Below are experts of layer 5 (counted from 0) of a mixture-of-experts language model. Rows are named router (the router's row for the expert), gate (a neuron's input weights, with its number), up (a neuron's input weights, with its number) and show model dimensions 0-255. Each number is 128 + 32 x the weight over its row's rms, rounded and kept within 0 to 255. Numbers have three digits each.
After each expert's rows: a language model's description of what the expert responds to. This comes from a sample of Wikipedia text that the model never trained on.

# expert 1
router:130113142097082190049101144126092120156100170172067141129095160088139121105116138074100146073141105135126144074133173149079128090132145142093181127072135094073108152094074114056150104161116138148151124156105105077154117155112128106182108085072125092105185131134108195140158107124078077085110118122142129106081046054148137146115103117132102089115085156192182113095108144083137095123075085123118165145138133188151140165153073113194167106153149081117136122151137135140115113132129140078152134096190164103175108089117137088104163161113117089162108103142167089111115150127154151113144081085157133203119103156085111137173163138160134060091153128120163099144116153191098150132113135124184110156065082091144135126143092070138097134122096060096099097150103095135138146103097143
gate0:091113127097120103165149091128068132106126154157179086154132149084155081079145125124101107169164140156152134114095150224103133123091112106178160163131073153150118162173086133177081180141177117111141111132095080116111145122152207134146109139139121081117124071131073089144136167145161129163056143130146130138082113170119053127120158128147121156180109124116107171110159141144095137113138114136136167065098106139126091131125123096130155158130144109060143080168172092158092107138159127136146161136108139154146169163119101163096113151142070130062184172157124142122174130135111091097152054164182145100145097128162142141173144136123185112132150106052143084078152026139188123061118146067113114116122113179087182149102149128124176077168098057110113112093136100106091130145166125
up0:110191121170135083062152111132159107081113093111171138061137127141159097110157117166097096127100114090100096173192109041146112110084108146148133169159126141145148146134153146134119051120099139185142123109146174095121146130139061132122129145147124110114123142149124080129065144104139113109169081043077166111115169144168137103181149089098117093093125132088115166117140090146110087119144139142113055123131114087134123067090107068117107108107135182118126147085100181107088149151067130092144107118155108144131132117104163108098134112101146158140094133102145170123140121111191129134126152166141148105113151105083133140124078123129150127124098221148062131142097130056130101183109125181191141119142162078167138086108181158090143204140163227092184110112117165168181176147146169
It responds to: Inner number digits. Middle and final digits inside years and large numbers, such as 2024, 25,000 and 14:43; also word-middle pieces like observer and adjusted.

# expert 24
router:104147164115183143119121119168102127104077122139149121094147198111143070147144161084135195144055113133068143138164123122161136148134102139165051121182157121091168086210164074087147133134124106141089162147187092148183086104129051161123186150110138107123186059194084122092127116135101040138146099099134154121095074129092145156138150149149134131127159181147114114119135163160103152136133184150170153103182146158082058125116101102146083174107119120130140092138104116127122102087170129149160162126077097187138152131103164148108115160085145143168158106156171076098124103095115146064104107140110144147160149165145095145105110115183122095112085106144150090129200108085114078147176133111172090159175146120109132067130086175130157114095141178142158128147122078135096107157133106
gate0:130109161124100134133136149090136126068141128096130160087106131155122144102162082133146151176137146140098081094143162106191106087117188136135095078187152100144107139110141160093091167153070113121108062108161118128141098120078145180159081140129095132090149143150146150143153118134108122110122147114106136109117187134150114044132128151170104137131134116140108128082100078140059108154169120061140133215137111170184174105121111135118109137175109082135138097074107152071079132143158101168163088092089110162126085144108133133061161136137165130140089137138088082166167043163142192181119069121104124146091164130108116114138079082121154071120118108156157134066146044132121105114138094136161127143166138096139083108181117129146193146067213146133166091091127115140066104177189106
up0:082137112127172138125113164111111175097112068132096180109150086172113121133103119155194098139100042149110156154116109119154150134124069128092132129072140148114124116137069111107101113110155096135161166059149080134132128092129113121133133110134167139147220107117130128104122101083085126131146128129096102144117136132122166169116067141124134149100165135135124139134123144135085073077143186116122117051239085148123166126143098100136096126117172155090115202096129132122151103175090135118115140164116096191156072152111145116101164129091199111133171131166180092115059071143112193101101110079142088163166154173159122181086102149073123132126189137125188123139094125095158123094134120158103144150107068147130050111138104103146067085164168152095061097159165088101128168148135142
It responds to: Coordinators and spaces. And, or, commas and bare spaces joining list items or names, plus name particles like de, De, di.

# expert 23
router:164082126103170176134139168176147133164101169159152104086142145130138125169068114075160141157154105095133111151099163086173131117131128109110175125101111131138124136169069152151095176108144118160097120162081176133134095164137161183095087096115095161064139106061127075137117156111159164085115117073080152133108106148128172055106137083122073116148156140134085101079107092160120145087132121195083182102087123128075134126128061186086110124090129147178123120104120134145129071151178154129134109091141100120123098150153088141091101127098147138125129087096154114125107175133158109143171163189163085182111106125127085093147074138104131116123085178160089192120114070107049122156110106097118148107125127128135040182131109150181102182097111209073153098097100143165074117137146143
gate0:134130126158081126173084128096122130150112123063134107157163066145125118068120132125148170084114129108136107130176137148092149151170101142160154111082131116132163149131133099091118074065127113156096150104146185112170120166151154099148108143136130113137123083138147183115147158088144151094165097180070213082048088130126143135142151152133123163060046078166148080128113130164141160126107102163114131144135117112111125200132120090077069129188106213129165150211159179134126201101145095152118125138116154155116147133144166115113187152191104150079171086137103193107176149126114121067065105149100164158122127153084176110127112144121063193100097098120123107134177113118132112131126193170161170127075077136154122134101098111178127131123145165147133158133068166139159116151115111
up0:107117114129128115109149199166176108141138149153080151116148125144123155145059112191095139139103125125100100127116101134177071139143113158156113135144139123109139100186153170176160189175142104157152175170165123146151138124186137151156128082173114177097213124143098099110148101167119139117114164091143177142067124122106115119105102123103137113156130143153158115102164197104087081119130141045160143081159135117113092133170099135132177150112158152076107095145127127100144133096120103120197117094109088158169109111166147144148166126089117146163135167155142176209125076164149186122193157098115077121130166131184153120171154076112147125137154081107124135120101081111125189141109081103144066081112212080120090086149195169122102146142158119146062146107114202157174202115135133
It responds to: Table and list boundaries. Line breaks and pipes starting or ending table rows and list lines, heading markers like ===, and prime marks in coordinates.

# expert 20
router:113141100106078115176141075080084154136080091137147154132177121085129119135134111174090160157186166132109095142156062156122119160157114151102171160082085129107092131130137125095084124107204087104081132128127163174101161126133130150152105037185113117118127123115189148094174125176138081121122133119140135171152122086082115090114130105205125139112131109169097124156128162182103144096161170181091176140086136119100106099107145120097149150118178147131084090126209075113150085085167061172154128201121071084094133169093116137180112081123129157109174134115159119193122107207087137129123150118149115138119146104156191141073095146136142100146116106182110108130177137110136067079141174167124083155162128108108108129059125134105129134195124116151148150102094102115148085179095153
gate1:090132081132097166108120154146093163186087100100146191163109121131116094138129133138151127150155147182148166127154096172092066087164151093129173020144161118144096132021164158089141118178165106132185121128147165156122107138055136115127094138138131115165199131166137066134166132159103117095077095118130163160195153097113136115107124070160123129137143075171168135043139121073116115193126135164084108091128095211177142134131158082108079128124117164089125115161142092106090083120190097191125091174099108141156168172124112076105165149156114129103116158114097129151094162119088177148150147168125125141122159101172175132128097168108203173101157155149083105149122163102147184127129108123075108163136098157106165129092125156115122170136134120114150101142131111093135103124134113
up1:203112126113100156131095166127145086054153174072096112181164122073104138127150119084088147111107056138147142096067178123053142146118158143132121190118151175133135123104147117090096116128120153187047062137104095124174143100169101167160161107145128115133096169103116118188152089112168157127148091062133116120116119137094124136156110124140171156117137108082134132119110128123150137144183108153160131155148154068154124131136085126128087103105135148142124109085128140126109096158129118082095117090171156057068100088135112175151134133151205098049118133151231172130110119084156080167103039107152132111105082152072115140145159163159036136129092128104147101140140161178137140097126121140150159125098139144143143123119166143154182061143097136145089137105104135130144087197093133
It responds to: Function words in prose. Prepositions, auxiliaries and opening quotes in running sentences, such as of, in, was, has, been, and quotes after called or known as.

# expert 27
router:131093095139157060090149086126122107158152151110135131103137047124140154144185188143099163158092113145129166132139133154070154097109114086185151100145121130127138156080045158152121104142170163149155128096096168130141159155177187153138115141057129124105139194166088132171173149119111216114144129183167114117153151175111104111108132064169097141133157062138086146113147136178165095098051144104104106099144107094058147127116097147076075188118062137121101090175129124161184132118154114151150106172086104090111160127091154181166103116103107136118106164179110156109154128160093149152081099110131140089122144149186190137096162143182100103116117107101140143118154094128158074160113126156056100121144139182086146127115171071090109116111093190175129150138150154122099124119119089
gate18:114130069109131085109157148163162118162151166094044099104111117162107188095184160105178145106113120165151077102123109139103105074102146091149120145097064169091152119124076212140118119075156152076121105092078171149079150144149114132107071104090074119155089118106082131127096174109107093070104147117073120098156139116082121111133206138141142115085118079121119082127136109119160169125112145117081160104172105126142141116133172135065067154161138138145174134088149075144150094165104181127102126147116178077129222094148084154141157079159040157110121154070142115091118106168119125086113133188078131092093095070119132157081128120121141124186123093153084089131130139100186105107139117116177105095128132128121128091121156068153088111147069130129112158145120151100118142168121154
up18:090112080148143090154143154185114146127165113162052151141097138099134128097191094115114133152107126130132051130070130109155086094174126053128128122091102099144119157136096146223078129091058175078098094172148113124107153130140193159121111080096072180101107160130120153132152140149096139139153127191101111165170156116080113103069160146083132150137133097150150135101095120154119115100130132086153169092130149165158126100129143111067142157094090136152129088147141150094123104085157147080114147142159158112127186113116081125148181173139154168143145126113108133124197148134132097144083124158111220085112098159091143041198201174112136161100113104096103170117116128086076163090101120132068124132121127149115138105169155155162044131065161162110139142135142101066126119123136142
It responds to: Abstract nouns, adverbs. Common nouns like Act, time, series, area, plus auxiliaries and adverbs such as not, very, most, also, was.

# expert 11
router:097176131173181117155140153114172165072090100129148144078114148175144138134182168081172119089054160150111125159148136121148140151133177114158081093064176162107161089175117122156073135152087142092126107138121164097078136121167164157087086136133109177091151132154125163076126130128161119105102069132121088121131092150084144134152126136153101152155170092104145059111153108138184135142171086113127133143155114087161135151149166121087108158121128150128153169156095129095088177190083136138136192092139099087118154109131161172137172138091132155089186122117105152095184155156172071176133110099144145101120124123087127076125097103173141064189136138146165143090067136125084125159114119090098101217182115142152162125149144184129219110099146133056147074131159107165101128086121167
gate0:131118089128145135143115118152126105143123125061075141124093134125106092133132136140151119137139082126167149201084092117092162135071127146084214147184119150115075069114182046077163111134142099116122131127138069122126145076132103128143107077045149086145100149064110065148114128144179074144126161088146139162157127073157136089153205076125112141169156144127074203124109113163121154079111100115130144145155116087158130113075100162183124120140105101124172151098136111164136140144144107126135129127136161146049111224101149138166146124135122115113112200144131102178129085156161116180165072159119173115109145114159142126127125139129172189188050146114057178122110102130125054109129105133149133157107138142118074123131126135098066190140120150144113099199123136139097130146136118
up0:166111163139075150061160110097132111168127152176140138120103156160084117122125176158102099138236170119099149143128187110061134142083080160093051137145088109141114179090138131154104102090167148195065116132131149169126054123111082128146130120105128155143152124146171154148086103171104148065113188082209145090147136094157095048111127132108157139094091136101120186114121133171094158110101148150166086118163108117126090104149081128141200099108120118102102081109104115127160161093137152136102098126111149151182134071160130119110108171157126125127086105079112109160074165098112161112117164105107106169160051116168137180118151136125100150136157130105076145173184120155140101125129114174102156054061162098106157118107089159118082132099137130168123180156115124079095110138138142
It responds to: Digits in years. Final digits of years and numbers in date ranges and tables, such as 1989–1993 and 2000 cc, plus %, million, closing parentheses.

# expert 30
router:069138127096174099128133122038145173065122160073106118167144092148147086047154126156143096139161092086146160158155134155186130137143115149143085094128123123151139189116179116123068123162064119113139217134162108161098127108113179165181095159070156120102098095143151134094186160093112096156122086178112172114111137134154155146114123146117148210113136113110093103108112183169044070156113157137143073123173130143081145172162162122086135123102085165120161142124156125150090160115111198085103099160181093176168139142135171121120181159162160096118115110087105179157112135141111145129092123123155078114107165108157116167125128092146130063121091124164142127139174121139089137110136163120099192169187100157061121151122154087118087124127118176125143118150151128112178185098141156
gate0:140177125099117086135121133120133172180131163117125103099170230144113161155129099093141131166127137101124092088220196079104058155147142111122152135138122090135074123149130072167109117081103213102147150168171127178135134153148141133052160166116116118117091165131090136103086133134120140130082144088114128107188169104185123100122119147108162147142100107121100167157105088113163109167117158131151127084087153145163187098203168144120054154115103125084117141170167132154171106184111132083174159058105111153101178074132127149141101135113100107165180130149113089134157158183142134116099103184159090134116123099153106113179156138106112127103101139141137111160130051109117116114102100097133138145160214122156110142164085149106072156136151072176141121093118178160077124077093104
up0:147152219106074171096098124158155104121112088134116135117120082149143087217065153102092115113136106039149128110113146085120178111075062136111128080217138086110115140172131141127142154124132191107093093133150093179148117114152144123148063100080168099134092126134107078214155142192150168130132096149119162063140089107097104149118129130146116171108103159116189136104097152141142078111085081121155104109094164107123098104138066186093163127115131059087132070100139138145166164162128144093163149143121092158118089113099112093128095074119149124100077158153110105197109122112143102120146109138096153123093129108092085098127136144157107065115107132095118114125134139224116110135187153107117125114104084110134108086155122145118084092118121125040128132153134145130170072155154170
It responds to: Adjectives and role nouns. Nationality and descriptive adjectives and role nouns, such as British, Christian, radical, governor, son, director, public.

# expert 16
router:124131117105146149119160131141103116110123121138085210065114140152095092064146120128110095147113166167144064084187134161139078134124157146083145100092132178140119165172152117058157167094117112123132122063177161156107075140133137145095088093124075176080200156137102140142144159131204169134094172108151183140131113125112160144114141120124161127090170177113081142123121152146115109107195125066155135154190104088161104172158119134120128128165177180099178126175138157132170137141094135092055156147107089089108150059137139120129109122106070200104142144057085169148119148106161069142117133170069159124094103091160149085170170106160130117110134117115103173120114164108093186173127089140153137140126140118083095158086147173155091066100148128134155174149058131170121132135140120
gate2:125100094174100132070102120082033075153154171144079135125140126115108134103108074135167134070141122125128147111126165126089102097084075198122123133146165111113122115118101108145094061125131138129135161042160105091101192090171112086094082106158158100148121142115117124113116082138115083100207178128197099083142151131082094103151134180110144134106119179117136151068113121072101102119078137084169097099142135141152114078139141134087086088149080136093113146134138101095154168082048090116115161110102120158119116149108071154153089096127149130106125174143101051164144058125123137101076081114109157141121182117114137095136102115087133093105111169155114142094114154096196116204136118130168083121141159098106133080189138106166125132132118100169108125192169133151088166081154156
up2:056166174124139104162126163211120147118067194106179116167160112115165116123174191120163127126201076148201201137105146120100108085194165090096122104161128119146119127092125168126170170097099184172152071166200154160170107135095121163113136179088105121169114146133107177132192100164122129143137153173111128104083157129163159162066127135124144158093112079113129088125127069123162156172165149167144145124067138102091105135117075112129145110099136147158089103160117199154127126192110095152126060173176091101112135127148136106072146120092075115146128054123152157100088151100146081121109113117128128120192162095151104062093143143120119116172073152133123157118138104087117134142138122134106184095087167112152180113115151120119156148132144132115120129135067131131087087145130092
It responds to: Table cell separators. Pipe separators, spaces, semicolons and line breaks between cells in sports results, election and asteroid tables.

# expert 17
router:151117054140132084128098156145151066171078147150102119092139129166168142089137086146103091129125154165175182130125150102148112111143153140071136178185114109119088202139098081156151163148126110143138086167163074127087123097148098105153181155133102180091112168173142177185091108114138144148156127094112161181076177154148121106140106114192152155141149164155151205128120142127147117086155086194139081164078162137162087112107101151164108142100117074173123111193167140148132129134143131120105045077123110103134124083078129107111154172113152073150114155176168108133069091181097108152152170133116153152166143093096126145139137185109131133133172174156126149187103106169063150159118094107135114145142114166134158074146130168114097107081141150050168114125109077142183124084086126
gate1:080127081097136134152130135115144097140127081131217142176114118066142107126123079146064110128177097097073148135130140117165145150152121161109111085123113105183153213170159132087089151149118164146142149165081152062129121083157114127196140098160135152121118145133161145126145161129132053116137154158111106110148125132121088157169131154136176068173117109077159129098142143112199148154095148139162178141127160111151130129110134117125148158191150170205117132093108096148101106112149117180132095129141110118131163229106083119085212098185102142163122133148151127188095149083083115131118129132151100118197160121112109174097123161129146108136078101172190132113148100151108179162157071097103148183163111104095116119167118127150078172104054057098176133128109160116095127184161129
up1:166170116130190130121128139166115106129120134118135127124113140165163121125144145101178111053059137139153114064120138126139171132117090112170134114147137113076165164132118129138155189185156116158121124137151121118123141099145123070125152122114060172103142168162139152164119140165203098108090172115142103148172096075139111109133108177137048100114106162099122120138148087118152140148104117182109139142081143129104183158122146143123113119193155091163163106098059124118135103080203084161125091066094145083144142070178105130102186120125092166174110127143165103111077109126097127112160110128138094123152066110081090110145060114151124097117112117118192070120107171151108119168056121125159139158146041119169124091211149119101127121099047148129147125185108115194049088131096102
It responds to: Stats and area figures. Tokens inside numeric geography and sports records, such as of which, every, dashes and slashes in area figures and career-stat lists.

# expert 21
router:142141181139164134120165075130120058139089126154101140088134117044175075073154115114120082125133070150118112087174062117131124059173095122111115133096130106178087164094062148141092129110107127157123072085129109103176118171199082103129113096175142176140107143099117181107080134097097161088127140084076132129123120128132129136162095152152145122177100121124118130158123137138142143074158143099147134113129093124152145100155128099069165075122133152121114135145145118100157102133101043132105169068125156192119159151158156059101075188177145086100080151135132126090151113095131089140090077099139139106124093090110098106178084089140156189146177129116114136155189171116131150109160150148154138118060123150091089130095111063175141057144190135172154142156150062098137156123127101
gate0:119183165152125097155106096091129194105134123088115126108163097158136071119175177162121143088097134180203165130149092144122141126131120122176097159127107119199147178168089135176165086117105132117149094085127144110092173092203112073109123165125142126194165099137147216099130125181123134088167200182087079147089134132111146114157085148111165080133119117111160121130137105158124099136121119162122106142133119153103064069131163097159164130059059075115044131136118099144182114104131104115093114047129152140099098110131165110116112167125099113142171136095169110179086085157085156064131106133166172147100132113079173129073106148146172099161130134098134182139099150080092133147152137130134154157096132135110127097139147146115089069200123134121146146149169124097135128208160115
up0:161162133078134104137137111140154089100130125104177147172124120168159135142121148121113093170115114099120164131145170071128160167114097154129113128164159164083139121136126143161053173133059099107108113187157159178198114145134120154098092164130100130127108163080127120116151159175126166149123111127106131097153104207096097106138144121137152177096159112073122131128155150139181093173082081098148100172116130155131104136130112098080106126145129106123150180088118071084049144088158142056167142160166130140154166158124121116166133127137102065090145152129141083119167208168166145102144126127082116128149075175096078113098174082173131135136148067130078148079089150130148126035106083055129127120088191092092167107188078073086163168135140116072124112097080081143122150109155121
It responds to: Articles, colons, months. The after prepositions, month names in dates, and colons after infobox fields or title main parts, like Date: and Completed:.

# expert 10
router:153147125091109142156038158125121121121122141193186111093131147163121126170115148134121083125154170166111115126063136118112135145186160173107156155079164092121141144071155129143140108116136087135137150204170064168120127032114110174064107163145110184179128110107197142191095119106172123075178137084127095081105148143128108125108100112156132099131128139108098149091129089103104106138143115189147146156109130168095152081165067136140105121118156059088119158076095132156158087104131088164155121099157159095148162135175131120169132206135059148127146069134127134112127176100131161132174149162090123166146108136065095101140103153087158192114111196054128147161124176116130117167061129123087125099098090147076156123138124168103098103108121136075158142134075125138112119102099092
gate0:137119150117107136068096139128119056068107112137119174156118176125081140099093124127110114146151134186155133118152132129130104133121109147157192132118174172104131184097108105150148174203165081111093095090154088139150121098103110154140166159070143063162161205141097128126126118126141096130137103112164135134069119099152158190155130126141113111120104141156132137136144152095075107123086163135066132180141177130131090075134140158084118103161155107015126168144088161091107165196068139120077123146145123142074163077080102094170126113071055126086112186162186099095097160152145093124129100131102129165178089097133146123086166164183117169071162144104154129198132121181102116104130122084101070114103108129179112100128113148156111145138096092060149177132109149147167137095122123
up0:042113098092182144119153158159144101119066128104176138138110118135131117122112143121141152112120125085115133115088162120183119157098174142156138163115134130171081103123129120158138139127137095139113122092146104117107130101100155128147131177051157103102156101138116129117108117062122090195150100082146097138112123163127176079085112069120140118108193145191134154090121119123055136167164111183106100147206122099126103211107142099090097118100141119095187080122139111083155145136102086137159117146144114100102112141069126140130118092118100143130158216189140087005186109129122107139109114164112127065155102122128126094105126180136122128126138143102062040130090049120148159087175174101122026133107133067114138099174128125114103134137153151114109130120148121171098146123103181
It responds to: Line breaks, spaces, parens. Line breaks before infobox list items, blank cells in tables, and opening parentheses before figures or actor names in lists.

# expert 22
router:169119064134069102151136083112091133205118129139161163105150111121136176181191116136173109057146138149128131182109205112184089175141111124109124105107122124146069097115199139166144112086082160087142145129102101116120075136104091108089081076080178176078096207111160094146116155108093131156164108142141157076133186159139129117138154095132096126089136131128173119127122135072119143125124084134145090072175141142165105139088125132171115117147122070130089201158145159113162110092134085129119102101135139100095089113156119119183127111086101127139185121110122184098100118118147096159144142121105094114158176168138100075144147156083116149110115153181090143196093164128113140100112125158170070121088111203137075130189089140084162109115158093108134131128170188129071096179140151
gate0:189164185081148187125086116150115143181115136100114162074194175114108247171139194134086121109129128076155080044154157082113134111147134152111171141106184150121160124155103158112151175117082157118187099150093135146099179143188091137119138109135111078152120138114128157106169128153135078118085123117140143129085139108086170108172070128136195162090099081122148167175037187085135130113088085105101108114077155133099146118150126108133140136063102111126048101091119133111155109066115134098090112113153147104112123135094144147092162104104108144138105131179161124129154072166131136171103090159117149139057165160156101162133125124131143082156122127148102149153074154098123117129128137131113115136066072113134127158171148153058106137162156111078133107119129164102120153072161126
up0:138075068126076132149120125128118085113087133074152161185161110134157133114103172112126055166135173147157059155078138114124111141169125130128130103132137073131133160151132149154140099145143110150129110079153184147134111111107112145139205111146085190104113156095110107119060071115049154074167108137135155105154193134129098155083088118125092118104085112122120098108110134168047122168102188088137161079119135099089137112133160102140220173153136143102071139128144150141051147130152140167135055133119060067099145138113106110106135141159149154101097077127113069124113127088080192144121153132136128151121119105152141121122106122092119189130103195114113175125170132146156131124098088177065124151125103186016099057100108148136120132125131117117134126081148108125105082148095108
It responds to: Leading year digits. First digit of years, goal minutes and counts, such as 2007, the 34' in football scorer lists, and table pipes.

# expert 31
router:070127181151034162144104168146126140157129118134188098123112160120100181123074128176146169155115108142115160158083127097134093150162185176170184115147120075127061126162180077121194156126102135145171154133090131134112165154136153105167076078087127092093042173155120122190120183090103121130139122144130134138129152114154120088165157122139073131121115088164193209107165089119151152081152126141206134120150155133135182102132150108166169176095108084113139138105102173169180114109105076069141129158121103146122091114181125098145090156088128118194149086177121125105126179103133129164175134105120154095179155121141108103153166150104079175147150098128132116173154206145145068114126112149117134108166137155121093104131129188087141105166137117152178129108130093089114092160121144
gate1:141107117186146115157120127099094137069163140111099149090114179187087078106101097106128123073093093160129166076153118098118168174071102129134156186147190147077155104148055081120109095094182082113166138115186125092076119133105169089170083092208151127131100140119126093116064113122099142186159102159124133114095166136146077139207139088123166158163071070165150146164092073115160153102055098083137106124093173049159111073114163123177116140105085106144153102141090141091179122123112124154099125116127125139122130157132112155151145093131142142120111123083142125128168133137117172105137105148146157125074158111092122092087094139168155067126135104138171142180128114085140140133100096110180129109115107129117120164093129092186194118178128133100092115124179155190117123095171076
up1:145141089146146086140113138131120175134176092182141088146156083105140135087125127134090112086106174156151050106144104142171140097147176099110101099151125119121109110133073166125113135143078127097166137080174147120116094160117046136171167142143098144101114108159126138119147142158116146127103092132094160103165142178101131135154085124127117110164090165095134127156031110167177157134124152098079098110076143150095111156130158078105125137162093229189113072166146120125132092126108088137101151079109139104069113101094075129149112156137131148141119100135085128201107146154124113115120122177180091138084159075102134110067126120081119114114102101037223133145112144126150126124193035147092094157121167122118092114155139118112151124098222117107131152150051111191126137138116084
It responds to: Identifier and score digits. Digits starting codes, identifiers and table figures, such as PubChem CIDs, formula subscripts and league points, plus underscores and carets.

# expert 3
router:189180122130137184202159094131120121080124120106159141155184159065116104146145112133144178083120136171134061080110133100131108130104092138150162188088081135167103092110184108130136113086116089077107135089187081157140154153131077066077141101174143159156100104097078141078091109162156177133125114087106136126162099080097102144162084125167170083133159139098077160149086135076131179115079135116129117150115129132123118078069166156099139125104131167162145100122167097093165074137142131164175167090129183087140122102118137114132117060139130163119158170162108105133203085112179097112161124152198120092103100096110153143068131103194161156094121162148108095112154139119142119057185135112097123106112127073156116148142159087134133146156126121160109184203192132121147107145155127
gate0:084110219141091178143100144149163119097129169138164161078108078112124127092084134061091140050140143098109144096152138124127117147139136136152137103146076070163158165189128157125126158133113101161161131147138139169073170183161149150162112104186147090096113096142110119157119074109149155145102124183150074114092104105126133109149114118125090138093097175193127158155118148148099129126133146131098096129112124103104155120187086151184106130179111103160140101126219208156129134099102075134155166110104127181121114134103121107099136083140153118106154090133112132170075067143093167115169186182179123170148077158071141100149071097143045123133098198143148151137131105163068099120089087102088116147092138153176112051134174120124114141168144154112169112122192158134158174142129138
up0:143145148115136102107107086120160128107141129112130082115094123168132168095114120124114105114171097146122096149126100126093144157156155147128165122095082131074126121138143118109068077113153097124086115182135143178159086091157141168200155104118095080115112147138182174111124188139073039134142125115132141127169127144101124124074158119127209173093184092129172111104137176109061149168169171198105168168107113132133118209137157067116055123108123184122142160146079101118096183159161138130136078169130137143149118095146137105110206131119119163175142085110160083077138152096200109156181136112090169085116111163118069115129144143141119167149148131099137102148195090079075151134125137116134128107090103133101097203138118121139104136114149078206178162109103154172186130078138102
It responds to: Prepositions after nouns. Prepositions such as of, in, from, at, by, during after a noun or name, plus table pipes following a name.

# expert 14
router:110139122142088179166121162149127119172102126175144163148136102202136053064127108091112118104148148075124156176170113157111151114126100218174088123103080123109147127122079134072137082150176145083119155109104138131119099111120150163089193148067165099139154107131174158092152154150105082107153218119176166128102110121145117181079127114121160115116096101124163057176104120127157077137087166115098157088091097170103163101147128117168114107125151115109138130142088104092069193131126111154099108152138121142109124087148138062094137114092116085136094155116222160100101141124099089163150141126171157165122082119158107119115168169095168110134170136138137118103128115150169139149111156134146072091061133073075177083091081071157162138097144099098099107150123138131127173213105101
gate0:132160097164113101073130090138152117109161137138108153126097196151159142192116088173146078159178084151108127078132174089173092113146068105161109094077109120129102099120188124070146141180126145091183137162149058159123093110123113154130186126168087166128142137066121139125148159092138105174094108135167129135131124097113095095136131140135163127122114143121063118101072144107100093140100153115103142154076151201074147148154175098129097128137198113135088074056092117166082151105099127147094151111116144171167132160133127136080174113102164078168118159157075114122152102141207162165149114173148109132129115183063119117093106158100038137124101123107141124169207153150120147097118128141163182189123128133153183106146148148145151178152080144074129084183139115100109112095173138
up0:117124182128123165126119173118124172104166096083067171171203023135097161121149099076088155125095080091076122102137125079103144177102115133133144129126112126148141096080123148178191155103091107134121146091110177161131147142100122076132203099068143124132114131214108132204130143127124132093147099171171093140202140172103156094143134091159135111116110124148176101130120154136171147133147113119140195119105075139147116184145128146133148153185133134137140131109121138125133100155120157133150076099127137184159186132055104130156125148170153091102153157101053113139137133193133181136100186116120128165188159070057191117073100176112113117133143100167158098119144138117088118154150198156137107080138115147114098093130119081158138147116093102076096161179100122122123095096142156
It responds to: Section breaks and prefixes. Line breaks and == markers that open new wiki sections after a sentence ends, plus word-initial pieces like imp, comp, de, pra.

# expert 9
router:117151126107209064120120142075176095128159121130083097157096114160127169101118130149091136185138098092195158130172118165113095116144083085099112094167156090166140178140108149154088154147081090082148127090181142115122150153141168144174132125085161117121137127106091100113194155104096119135103085177096157138144176141124167132120201195180103192126156084104104136107133133168111105143081096130093155134146209071114095155147152131107159182085073141112149134069101087168124179142131163111117093149130099165120140130041159153106176137153147126118123113131080163111106098146146209132137121105144152122109130155188179174132140092155123125089142102134165180109183099120167159110132190132127177107178068176129144139131188080085084116170109175145146149128155124156125159137172165
gate0:149174122092170146065126144101181086145133144116147131158084092148165126191155082140167102138141149154141137159092086137167118112157194136108168130087139112157098163192126144110131121152126094048169178107098158127089122094087152133199127154153181102080130173153111115106167152174069068107179151059157132122052186177124075166079175158157104127118115123114141118146141134170107124091153129074135159162073117140138100118109163132117141186146134093147114090117095111158069138183150111124145147163156133108168125124124173145105165146159094093139032148140087195135150128116113156134158134104124144111127136123142173176053155150163159144060120125108142087119205132103128139112172193154137124130185112155119118127168143082148131098168184111130101176117147148200127161132130164
up0:139168124154160046145149157153139174104099126164168068160158168186163087124103109130128153122156108111093108166125189165108122115156180124109120104140114083113129164096135137140125143140108106152104120097099111150101125166162154142073129162167165111139152156134159113131176141137167098164098142115155074121059149165181120123138151147066099076162114157085153132159166133108150031110109110166240085126129140137148092155143116107159089105144158086182134219175077119104142091063130149196103149070110108094174136173185132107170101138119139126096112178130084186135162197149138137098120068156168088120111110188103125134189077102135145149122110125079103113119157086121119133142140081089149124150136141105158129137135156130104128144113157194111193083152091113166105148139187116
It responds to: Common noun heads. Common nouns and noun-ending suffixes after an article or adjective, such as film, season, operations, installations, manager.

# expert 15
router:144157126124093155144112160099071165130099149146170172158154171134157171113142141164148089103104114096177173137151157097147137122153151103112185111125153100049106076147063101164160119151137183180173101156127097115121100173133119134111111078097164088135148167121125150184121117094061144053088120180170174158119165110156171118123135167188094093094145111155199117152154100113125156131152115117210118163170162109114152186102112156174125136117124121158112163115157197162125096129096119166145126085158099140147109119143160110085098121152118116152115086157151125084063123079154120151141135066158131133142172095124088123158123119117122161176117095167137146122154195176072160080104165142182195083124089092142109117148104067144102082143107115188172106141132072050086168111098144
gate0:116064141124120156112138164194156159178131151107085160099115083097085140101154125154143131145077141156056095139240142082165124096089107121120085110111119158154100097188071168147147134119137124059168144119120137136095158077132073087137083079107169170099114130190153143102190086131143121162104124164146146182121120131133154127094117208160141172127137118164104071126148092088124088096132185085133145087149108091113176087127154131119133138105092143117108110161158108141141163133106187163073173176081096141110101138112103108115094115126150074106138140101125126173162088122112085110100139098135149147146178156137136130120105182101156125186147095105168120078148169144075118190117119145120171157113104130152133094137149155118226169103062135140121128142199098112168127152110214
up0:086125156139180106129159104076138172145148145136115040081139157145137180134083119148162128099114171166143158170145096099047101110131128123119184157140124108138103170120112149120089065118124109108093148118106153132116129111124194124111088181158192082127094139191130181129132125128112120155147131049107131031145115191108131163152115154142181147105125132118099171127090160185164121139123142170086107120190054111204109134147107126139079172145115120118163125164070111096158136162110069098156163093159153140104137132134059164182155145086126105145119130113050067161103171094131129173131096157127123119170128229138163076135129125073113088091115148097150124133125113151139120192162084104139105110101119070120110123129085107166112161148177091129069111119147157167132100100155128
It responds to: Digits and ordinals. Digits inside years, date ranges, scores and tables, such as 2001–02 and 22–24, plus number words like seven, third.